Below are experts of layer 6 (counted from 0) of a mixture-of-experts language model. Rows are named router (the router's row for the expert), down (a neuron's output weights, with its number) and show model dimensions 0-127. Each number is 128 + 32 x the weight over its row's rms, rounded and kept within 0 to 255.
Before each expert's rows: a language model's description of what the expert responds to. This comes from a sample of Wikipedia text that the model never trained on.

# expert 57
What it handles: Letter or piece right after a name beginning, often a capital starting a proper noun, such as Al-g-eria, Al-fr-ed, Mount V-ernon.
router [140 181  84 135  71 138 165 162 154 124 126 155 133 170  87  87 185 108 121 130 127 135 165 104  97 118 157 115 115 120 140 148 110 129 138 129 113 108 139 115 118 193 155 156 175  86 135 107 155 150 145 118 105 126 147  93 135 110 133  89  59  78 156  99 102 127 114 200 149  99 146 146 107  99 170 119 146  82 102 135 157 125  32 119 146 175 144 133 140 119 140 155 140 206 141 142  65 170  90 109 130 162 158 146 119  77 102 184 133 149 146 204 155 165 117 139 154 106  68 114 100 151 122 121  97 210  80  72]
down0 [ 91 138 137 149 109 146 119  98 119 129 168 139 139 125 149 135 158  95  95  99 162 191 162 114 116 148 137 122 165 150  58 133 149  87 166 127 171 156 148 165 126 115 168  87 141 166 155 131  64 144 136 149 114 120  69 125  93 112  92 130 112 143 196 131 135 129 108 102 193  98 165  72 208 104 124 110  90 106  86 186 165  97 153 173 135  74 167 118 138 184  94  85 115 154  95 113 155 137 111 116 128 182 126 170 101 143 133  75 130 103  77 143 114 129  64 130  81 112  60 138 127 131 125  80 198 140 121 127]
down1 [131 108 116 153  80 154  87 114 146  92 162 158 191  67 104 142 106 116 106 132 135 136 154 140 110 126 144 102 181 183 166 103  86 161 162 172 215 168  91 130  90  73 147 172 137 138 171 159  80 117 122 195 127 111 154 108 142  84 141 117 101 138 109 100  99 176 119 161 179 148 100 150 163 121 170 138 118 128  97 153 122 135  62 141 125  65 143 156 123 153  54 163 145 124 133 153 124  95 124  77 125 234 118 126 148  98  80 158 127  86  81 125  74 109  82 176 128  89 117 112 152 153 153 153 173 169  95 115]
down2 [137 150 177 144 124 111  89 107 172 122 130 107 150 111 174 140 103 128 149  83 105 166 166 141 112 102  96 149 136 188 173 116  80 119 177 134 140 118  91  93 161  97 150  95 116  84 131 182 131 131 126 140 162 132  94 174 133 135  79 133  76 172 158 100 159 125 112 125 106 139 123  96 155  34 125 138 232 137 150 106 184  83 171 169  76  96 124 165 128 116 120  65 130 164 143  99 150 126 126 113 118 127  90  99 115 136 141  78 167 157 136 124 154 140  77  80 169 155 118 213 116 152 128 141 159 113 123  72]
down3 [112 176 131 171 117 117  76  62 162 138  85 173 146 121  50 112 121 174 158 151  98 164  79  89 179  88 134 128 153 130 114 152 115 108 105 114  88 127 149 150 126  96 125 118 192 123 187 176 134 107 103 141 128 129  55  78 116 145 177 133 142  88 133 167  58 143 160 135 109 134 123 102 131  56 142 160 129 123 121 153  70 153 123 130 119 171 153 171 159 171 141 139 103 118 103 118 125  90 184 143  93  51 174 126 114 157 161  78 163 136  99 115 119  86 166 133 138 123 132 126 204 166  72 144  74  73 144 141]
down4 [160 103 140 147 187 100 143 144  99 111 111 109 107 172  89 107 126 142 139 144 104 154 105 122 100  80  82 180 132 154 146 147  94 111 113  94 146  91 135  26 179 131 148 135 162 170 102 186 107  75 179 154 137 136 112  99 112 136 160 104 174 105 118 127 191  73 116  93  59 137 201 148 212 110 118 150 168 140 101  78 133 128  84 154 129 111 135  78 183 163 145 136 186 120 163 104 101 174 132 174  68 123 159 151 121 113  88 119 121 112 163 106 118 116 138 113 140 135  68 155 193 161 120 101 153 173 161 116]
down5 [116 135 188 110 130  50 116 103  56 126 137 116 118 176 110 103 124 144 109  72 132 160 100 146  42 151 135 132 175  56  98 150 177 142 133 113 101 125 143 135  94 181 186  98 141 136 116 115 212 146 149 104 152 126  96 227 115 125  83 139 155 170  84  80 135 126 129 133 143  92 138 135  98  86 145 183 165 135 134 126  96 107 195  77 155 109 149 106  90 140  98  93 167  86 102 135 127  96 119 141  99 192 125  99  90 127  86 109 127 163 135 200 141 111  93 113 119  92 124  92  83  86 122 113 160 185 158  77]
down6 [ 91  90 154 130 120 169 105 188  79 117 120  96 145 127 162 106 104 110 153 128 212  97 122  80 139 149 176 107 131  90 135 112  79 168 134 171  81 135  62 130 204 137  85 120 118 115  94  92 106 128 126 141 117 108  88  87 131 125 156 102 131 129 126 148 128 162 147 143  98 167  71 142 155 123 135  39 117 168 158 126 144 128 109 114 167 111 140 173  91  86  99 120 107 149 131 211 140 125 104 189 166 147 171 128 149  64 219 150 108 147 149 131 146 162 157 121 155  93 133  79 106 206 156 139 113 120 197 152]
down7 [ 59  91 128  77  92 107 147 161  79 145 187 113 122 114 180  88 192 123 166 172 147 151 156 108 162 171 120  97 172  93 114 145 130 144 180 173 127 153  78 131 139 153 126 104 179 113  91 139 114 132 101 177 157  63 123 200  99 128 121 200 175 129 154  78 152 146 178 140 178 119 146 145 117 188  57 109 122 143 172  93 157 144 143 121 176  91 119 187 176 142 142  86  76 153 145 188 137 142 167 167 128  93 132  94  60  87 123  75 172  95 156  95 112 114 112  75 176 124 114 134 145  98 120 162 142 104 107 144]
down8 [133 177 146 122 121 104 140 164 112 132 121 150 156 160 123 107 119 140 117  91 155 116 147 131 127 169  94 128 168 120  96  63 129 163 153 149 119 144 156  98 149 149 119 170 135 187  83  61  89  74 111  77 109 107 123 149 159 182 113 138 137  83 101  77  90 110 150 122 124 155  99 136 208 165 139 180 163 151 120 146 151 144 112 104 122 119 144 164  91 140 114 148 157 108 120 130  95 113 119 180 144 182 148 173  97  54 137 108 111 195 153  78 159  84 131 171 183 103 113  90 180 136 122 133 116 130 181  97]
down9 [137 142 126 128 156  81  99 120 115 106 112 139  89 133 153  98 107 169  93  97  58 103 200 141  83 106 167 104 152 101 148 136 162 123 139  60 183  91 150 156  78 104 153 107 112 127  88 102 102 102 138  89 156 140 131 104 137 117  82  89 141 116  68 110  97 124 177 121 148  89 125 137 129  95  94 124 189 199 177 159  95 122 100  95 130 128  74 112 118 126 142 106 160 100 148 153  86 132 101 128 169 125  79 122  62 110 178 162 153  30  82 167 123 149 136 132 157 151 123 144 121 121 133 175  51 183 116 136]
down10 [ 95 179 107  98 147 137 150 150 186 184 134 139 151 119 159 115 162 140 111 138  95 105 148 100  82 158 127 166 149 141 158 110 166 153 181 137 115 101 119 191 114 120 118 122 134 143 211  94 118 186 121 132 103 140 135 155 145 136 133 140 144 110  97 122 171 143  98 171 179 156 165  97 105  81 172 107 141 160 101  64 129 107 140  60  88  52  89 177 139  71 177 107 149 133 143 117 103 127  99 150 155 207 147 192 175 142 160  93 116 145 117  77 119 115 128 160 172  63  88 116 125 173 108 148 117 157 156 164]
down11 [186 152 135 152 100  84 146 136 148 109 179 106 113 120  94 188 164 143 146 143 186  99 102 108 168 149 116  92 122  85 129 151 110  96 122 163 193 148 153 178 116 202 139 172  49 180  86 169 102 144 181 109 119 178 151 211 128 164 122 128 120 122 108 123 143  94 155 177  92 114 150 142  67 123 139 119 118 176  89 128  98 145 122 182 100 136 123  99 133 106 138  96 112 168 182 122 114 149 123 110 103  83 117 157 145 155 119 139 102  90 130 129  59  90 156 161 126 159 173 155 158 154 146 142  85 168 111  67]